{
  "n_layer": 13,
  "d_model": 160,
  "normalize_top_k": true,
  "balance_bias": true,
  "router_logit_norm": 1.5,
  "norm_eps": 1e-06,
  "optimizer": "soap_variant",
  "beta1": 0.95,
  "steps": 7715,
  "dataset": "wikipedia_en"
}
Below are experts of layer 7 (counted from 0) of a mixture-of-experts language model. Rows are named router (the router's row for the expert), down (a neuron's output weights, with its number) and show model dimensions 0-159. Each number is 128 + 32 x the weight over its row's rms, rounded and kept within 0 to 255. Numbers have three digits each.
After each expert's rows: a language model's description of what the expert responds to. This comes from a sample of Wikipedia text that the model never trained on.

# expert 11
router:173130077096131099108139114140096175087197099147128142142100131140166173143120154111159015062103106196100155219118146122127147123082118062148143135143143150122091069143116113099169178135172089083138167098132102169148115099110146130149110153155128155170166096224157142089150134070133126112129137162094087082172100132105120127076152174104109103094132129091152103131156161126129105161143169135097115142160108116143100155095107070134160139142115145143078081113158171089121143124163182
down0:125130139123165100079086146167164120083162122188185114139146170093104127128104079125197112132106146143136088108076161119154141108119226136058138088123159134103178079097153142103140127078087159096151070147119185159134139123125117163112030157096111177134127111129159119124129193177112104154144106133137107124112119112085155145098091141154104169150136188148059121103106139168146101048079116084140115138149149109153167084123117183114093090148126162129130170179129078168131121163143150
down1:166138075125130038137114124113165138093078182130122174115124070169126141119085099121199084096100179129126109163153118112094173060129106120134127206141162095124098090150098078153129169121144143132115130101170176138092149082186175111142116121129173121150168126138120136103155124157134135170157125123156143105186116116122098113111137163121128094125144123158163016117121106132196163107118180156118169118179122073121103102099164118079125119120176116154095089126126113207159069143088096
It responds to: List and table markup. Line breaks, list dashes, table separator hyphens and pipes, opening parentheses, and articles a, an like a hidden Yoshi.

# expert 17
router:097035151134123108135107155114185082088091131148220075102084122090116111096061100148085114115084131089177135154169161112110110146158122144156142152146086113167118120085079134137104156152106166109166110151134171093192135171111162150127123161080077065129146126066143136107126099121127142131133163100073079163132187146129128121161113161131108204136132168175143173107132173073163169134115177141157116153061126091126104128154119084183127088128118122125134114157143183162106115078119106
down7:093172128178089095197077183101117112098064111107132120144129125083142156125085124163175074151183103095137155127085128129118131174115121120124156077143091106136129131149169123186098090091174110142174153090167126063060068132128137167148113116107140168134151119163060101115136102210112154159145115111100128119075114116137141138108116170076168173142129116093087103153092110148135190091102153166168067170121197137135153071162165141132142156080146128152145106173145132111069152133154124
down8:129082125146149159158113122159116078129147164110119139180126116163133163120139125145133117104171111099135133166111166110167090178112104111168186141117223141086086110171092120098062101103074096135089084130147162138128091121112108107064064111102137131123130059098129096109110132145145144131065136128126139169104140095119119106095094150181159078062125114181154137107114129076114138195156192150095178107141151117130209144144129103155179145190107119190071105075160158114155179152117138
It responds to: Verbs and word endings. Auxiliary and linking verbs was, is, are, been, became, plus final pieces of words like sat|iri|zed, Sever|al, Cons|ume|r.

# expert 28
router:152165174121113133159064119082104093091108159145090130096050103160213097084134118132134114145158095110151158098122095067123113121173109114130154137142172108083158149091172113130119076113068173158150166075170156075172101157221142172127143133123097144108128099096167130097131174128141080094090115159179178135142074191122107120132130114141173130146086091085063126131117166170157128122052106080103165143129136168110125153127155166122168165080114140167134115114177138107143116129112128
down0:097163119106151120112121078171110166105144150143123141135159077132117152212149160117167105069106187117114143056138121090109124156153151136122162212126102112083132129189077134173140160176110108149136173144148084084113164155058155133145141148132130121122174063121183125154115183169160140136089147112106113096157159136134132102127116132075117085118167096147148080092140091117084086158090124137127151139180160092152171119105130138062086053191111114146156123110133137187109083066091153
down1:120199157093128088185106079160088120149151150170137174102117105135116110143167133096161122168140206158145078082096166146107173145131087130092102066142144154134155158108059067097189087110193100126143097105085136114106077092099138170115100126116113108182116145120111182139150118148126146118125116071136126118118085095149119113117114144169159153184161186119142129144147100127060134166120111103075132163103159146137124100157131103185149150123176042114103151131154145063156149146057096
It responds to: Plural and inflection endings. Word endings and inflectional suffixes like -s, -ies, -ed, -ing, plus nouns such as years, album, song and month names.

# expert 12
router:102100173125134166116070133046129138135177129146089130161114134105073120143105114114083124101157116088076179143170078109124082092091170072174156171084140139164155077136120107144082092145199147181133105108125135150128120154157137169139083123170104171138100076105107147142126102131138141172088041181179125131121139104127090117154118118129190092141112150150166093127232201148162100129140143092121126178175108129119127156115145138118120167133106090167104128130145165113194098176129103
down2:203151064130186162110156196138092163103076137123170195108165138120123089067169090067143138088177159116121148103107200121124133147083134157134116155134119104118086112098154095135121113106152140124065127104108121106113141118106073126140116108132157105185177131068169159094130118114096145133170082117124209163100090134180161148124145085130129173090118127109134140069097178144128107175157154082168223090152134086087111143106162107126111100125144133106149104071158128108164091147113129
down3:159159148082174141144081149090081113143171136138104149094133104136154203135080157155149186076137139122105080117165101154151179110149138133122152166101136055137129095064134135147079152122128095132105127073103141145105169095100095113174091146102108161147163059156106094107079101163169189108144112113161108135079162098106078160168139135149132178195152195162167123108156084090148106136179096150131117134144098177109119160148080076115131139086097123163156070114101119081123090156183143
It responds to: Table pipes and openers. Pipes and opening brackets in tables and lists, plus the and The before nouns, and mid-word pieces like bra-ver-y.

# expert 16
router:119113093108105132131099162147174073124100189159120151138151098172190126148117156120080167141130114136070104109129115133105151071183178084161089090091089136149183049128083099156153171183104115149140119110161191151185102119152087159105134100103088154145172086147102078040103133176192142072127083135147130166122119083124145084174139121198161126100117162113143116105104163102113086141078124115102126168132146087089149120189154170159108118125136125113117169137133168105093103103111111
down0:163093147122166075143199175170114099171125060107145118102124165191146085112155160096116094110211108125108115116140106149181185140113114187121142110169128088153105093168086139129092089096160111100069098125059124132125147161168116092182119155123183149091161138046080126094113143104099088142106155163120171161137056176111157158163095121082163117140117159077147158079125112147131126130168134155113136156103110134111119135092145183083169108092115122116123078099101143173141123147124185
down1:113090085122095101179091089163104160099123112133133141128123101069099148143121135086110156092102140173127109183141139138157117091166145148142120177166154094159125110189125197137174204120142186088116129169115134140137116185099116119165109098074158130077097145125125167108142155104211155085054107091130118121104111159176154105091103134134126102131078077136131129097170094182136143139178121153187066175134158121147099136089177096178156140141179116096066135111102124083073139088164099
It responds to: Function words, name syllables. Articles and relative words like the, that, which, who, plus name syllables such as ra, ida, Kar, Don.

# expert 21
router:117081149090113096117117129132176119129072122117171095109071083099181171052093135119179112186127138110119106158154157141188139112147120141096162137132094140164075092122102128147051120160099120139181109127103202109195094156163183174112132144074091099120126157023127149155095127110112119105181164148132112143140186128120159136086120145124131173115113175123148165065087149084137135196097143127142133138132135087145158097099135118149062128083109072113113125179129111140154164100101157
down1:134096119089160187065131142109207117160147079129180154126135071142084180149127153133182078177100110126099117132147201134125132110136086127121119083108161094104129102198182112142135118094147137118148137078132135175153143125120104113172068052113151149157173093106158141148159098130155096143116118123129099157121151120166094169156174077089133126077124118104106177088132136153113111118075120135112132135119212114094147080151155157069071113127148102129128118065150143119055126204140179
down2:081149194173123144091142156118098181113180132136109144050178104131139145178104131147151118158148128085094129143099110141106109101135134128135112159140185133116114137125075135121108168122094114068059162115166115135152121151151055139127176136110155121164079127181098206116137114134093057143172152156054176085133119135084105130099141135123172126094144144135134140149085131082058068147091177154144170136181116084141159053128142164096100116142168077101137151113164097155166119092110079
It responds to: Mid-word pieces, function verbs. Inner syllables of long words (sat-iri-zed, Sur-ger-y, utter-ly) and function words like it, was, is, also, been, which.

# expert 10
router:062110182089124134117050173120119124119166132144073134129147097120167110106105150111151209143153104038088180120101134138121135109136158182149148153060154115157137125119090081140121165130079203177116173095127145175106133131128088145115058097164181191125107098110134165105155143150173134121151048196175108079151110121099124127140113122078142099134144158113105101147114128110105104076129176102117201167132138162143162141093150154125159177106158091113092104105130135133097080145117132
down2:136159135114087117142155211133129154158107070078087152149162198145147067133119111084135099103173131143149126093100106106076161101088153136177122117113120148182086128122096173185114147174084113159123156119131122130107131142094147089138189143108128169117128142131080171162086153102129173132179102146186085097094089133138134128112124102138116162110120184161128144102101123160068153111127090160131091112164128133089163182164087138128185117189159166074076078133067123090124056192102138
down3:115128150102145146048183150110184127130133106123107142109139132159078159139148094127030113123179100075040144132193166102140159111097095129141140071140114168112115141127113132111086053115145104147059148106179109140135116155142057082179119118159151159191127150155145136148117125137143126135117101132139147096181151102154120152181121127119083132147103118141123136158175181152141143108212081117079136064151150085124153123156104106134167104148128134143140119112095148141058142146029149
It responds to: Table pipes and cells. Table pipe separators, double spaces and line breaks in wikitables, plus mid-word pieces of long words like -ti-, -lis-, -iot-.

# expert 3
router:068110138165129154117114126145196141118133055134121155155096119094094136113178116126182143164109157135101199168138111142143087062141125118110171194115155147120124174174112142141166157046102122115107148097131132104137166171156155087164094128114137170116122195099092133083114108179123126153172141125129085145161137101098147116102069133141098111161109131100181098095170193173094123107147112066107165110131178130138155096173147197108156123099202064081129100101166104100080098149111144
down2:123137136077202168123108145089131140104182146149107103135139105161134077127137121189160163106141142150117055120070085129086087182164097151114073167113095095138103104120157149122125162115142183158086197097135131110165099129136102132106127116182195148137138107107126160151115135063162075121162092189118099123167130082050142088155103155123148094170077155116097053130116148179077141103129106142139153106158127208121133188103115157092098097156100138102138098094135131181170149109143144
down3:159146111155118106210105098136122164126078133157097088130133109063181086084122089150140104129123142120138106129120137139177170198103088152117163049110135094168109169138126180114114134107083190110136131112165105104146126090170092139209117116117097114146215186091118194091116176129098125117140134146118168164107128159099078089122091179127140077157155140135102048150127108155111124084090179100157117116132175131066136113169093096087113143146144102149093104093143150130151168168164114
It responds to: Sentence and section boundaries. Periods, paragraph breaks before == headings, and sentence openers like In, However, According, plus football position codes MF, DF.

# expert 30
router:154222129127091075158048122129131054103053164078122138126154112151164102131091122160123161159173138104118123111142128121169147084134138122150112175144147149131163163131110052158143145098105146162159112104077110102181122153142162178090119118091117078091080139093089157084115107143157072116147097134147156111139129168169129109138107114119125123135106179129100137122135163138154149070117128183111134119127115127134144108109100180145157181223109189172181181087091132083161134141054124
down0:162102086100144152131132168173108203147125065165086110122186087136139142146176115110196150126162135111149139089169112092133147158105129117099122138137122161087122138130077100151106119085163122181145123177108130151145119085156102090131132163196146171088137104105090141177123110111172178119151115093091183114144121152135129087065147054181098162137136150091063127147146119103105141075145138066098130177141169158132142090124170102116063096115173120072149120068176098132057150103123173
down1:144157098091104135132101129104104140064108141145135181124144125074118156182126116141145139152082154180175140123108140131058100121159129062134128184114058142129112136102072169109082136176133160089121107096081159169131164161161171133127084195120130146174097117160167088191085119120160140117096151121052106150149126050177115173155107160105107116129181091071115122181122121105110173123100142100114196096160135161163099134113150105117117073132166144140120142137129203091157135168161084
It responds to: Numbers, and, team words. Decimal digits after points in times and coordinates (1:50.12, 0.40), plus and, &, team, player, company, States.

# expert 13
router:163165109133091081137097179142148090070124182063120099112105120142149119096058100144119100223139127196100111139091110128170161134094162139182118133098081127155098105121076080154072175160124132086185119197117206109144121084092121151113114090112066141125125118161114151096118124186113108135072161095115126089122138137157130092139114118119145135099109118087113155124157149102133173155107161135142077142100110128063158053114163117130127152152157175156099183155119178102109066130146140
down0:152159101116140125208139146062058109124082107080117127110102055107139085181100148081118122138150129124130130139152190129168154128071034178148121115125164078132052106125097133175159149065136160142137097145128140144158114150097109121153103116138062113150053174164121144095159090184142121133162167147098086138113105089102155153138100082108147140139082146145120129093142132155157126197148163125130123133172179118086106120142179118195083159103166114137181146128160172110154109114133167
down1:122166088097127180143150081155146162145194119110051115168078092151132125094092123178099136117162140167155059070142089148149088188128171068107133124144120089084148159123156130164154153116083101123151124125154101098074105129128106179108102179138128119107171095095206107112078140112107112172144065107138114121116120178176149131175135118105153085113187151118159127113169102089130138116131114145125170096137103193158133168140102154135092183121068197113103141075094077111164105167127136
It responds to: Line breaks, openers, apostrophes. Line breaks, opening parentheses and quotes, apostrophes and slashes between coordinates, often in lists and tables, such as (, ', ″.

# expert 5
router:111093157124179179119135129171124214183174099176121138151086119099077144147173158131158169084127131107140100122124098107103064116113106124123119128142081114115116185190116210099145137079132160098110134127135117163108187200088096049194136153111176140125104157117117064162132152157111141140196168074043145159124153105098098159082103108210119115139173124143171128148101086119100104169115099130146136134102134114122134122135139153103137098093165142121123086114146087166117168126145116
down2:118168176165157127183144123191086147089148121122192132115130199130112076120105096102152106195120172131182107172137125151095122131167147159152088158103165134140105179149146157119111155110188104108114109130084110153155117111120123092104151150158195072102160155147179115128135144082093153162077104143120114079092094131142109110078086123153140119060113095165137087127089138123092118157066108112165132145098094093055094087169169111231120130141073118142150158140072084125126147109115113
down3:131127139170125149222088109150098091104162076104126080113149102102120162122163135095152188086128062181163121106104116172153087139135100134180149103193103154118087082173113112100125175097095139148170134127095099131154116110147126110123147120158136100119111166145111136126121131152171081150174113050098113149099127134113076092146139194122139152116147142136131086104085186118103141073111085164144125083126127103140139113191168131195082192112149129177139177114043169087132091176150092
It responds to: Sentence and section ends. Periods, closing quotes and paragraph breaks ending sentences, heading equals signs, and sentence-opening words like In, On, According, However.

# expert 14
router:143124090155151133138085121111139131147082111061087175109109111115123130102128155110176083092092206189112124174110143153149162133111136156132148139186137061108152096126158104193158187108093132152129141132125110042160163155107146134138092116083091129113145089085133169085131178108122132089161152151083103069201159132152107176111123188145068117125112124108166128129104133154137163081066101140168203090163135145067096115197123120127139101116116077135143136082115197115114115150114120
down1:148089114135087124165121121166129107084167159099106120118153100084105121142080107123150118127163136124163108104042097140124132155127138152127134168137135101106149079124132168184114120110129125137107115155087148085087139086116124151103088154115096165092127184114091218093178105102146110133089154105128201160135159143124141104108052178103167086130148175084133049080147126092193109140134135102170208120116148126074151165064143123132129131207142145119191156140168097120106137134100210
down2:120125139091103175147114141173163120112113136107037115148101132063146132152151158109096124130161132097156091091130094118175086153134098134099109140132146080139075120139129029137109089145156158158108068116086149162171115100144065161144118165125100073071210188148151119155160112094073117169147139170151158055128119124176103123161116130127187148097165111127087101146135163160153114113150129181208087123142102175120131116106105108137107145106154130105214108124148132094112110159105183
It responds to: Table rules and word pieces. Table separator hyphens and pipes, opening brackets, possessive apostrophes, and mid-word pieces completing words like Pres|idency, imp|air|ing.

# expert 9
router:167138078080082099113104145086134112080119136132146118186121074161178131139180087069097095114126128152135156139136155096110122153140103092188113167126143130174117095156168115148088112145169124100105169091162093157128113120129088169101102183140105120174116146114128178155117079088135091107093107165140118101093109200110115125155144137180151087049168141079165144128199129134119132069118152097081083136122076134141128091125190142101120186142143141108128103113207158109179078107194176
down2:151057108194221173100100102110123125071080137133105162167138114085112151106122151194087145097143111150188091182117144176136111116088173191119141126122146113135127165119144105108140119136184107121142099111167146131041125053088113130168121083168110149117108170116109107154137125124121101149117146113133097152156138102111108096095150102079111103146117083142125073154111149148143119076122046111083103205124137118159164162143085180179124160140109134139092178134096173181110162141145171
down3:094101182085147150129139148108143109132113145111085159119096102166171090192177148147163105098110076145124123119123115155098184140140083134095106106087184126170082102123118173121139127101135138154088065161137117123130096134107069113144148135104102129147152125133208172138150171134122122112117141077153137142139059073089104191189128151183138118193195123108165203147126137142047040151108139166124174123111119110123111150112110120099166047104153142154153153086127103077164113109113111
It responds to: Table and infobox punctuation. Pipes, line breaks, dashes, colons, parentheses and coordinate symbols (°, ″) in tables, infoboxes, lists and coordinates.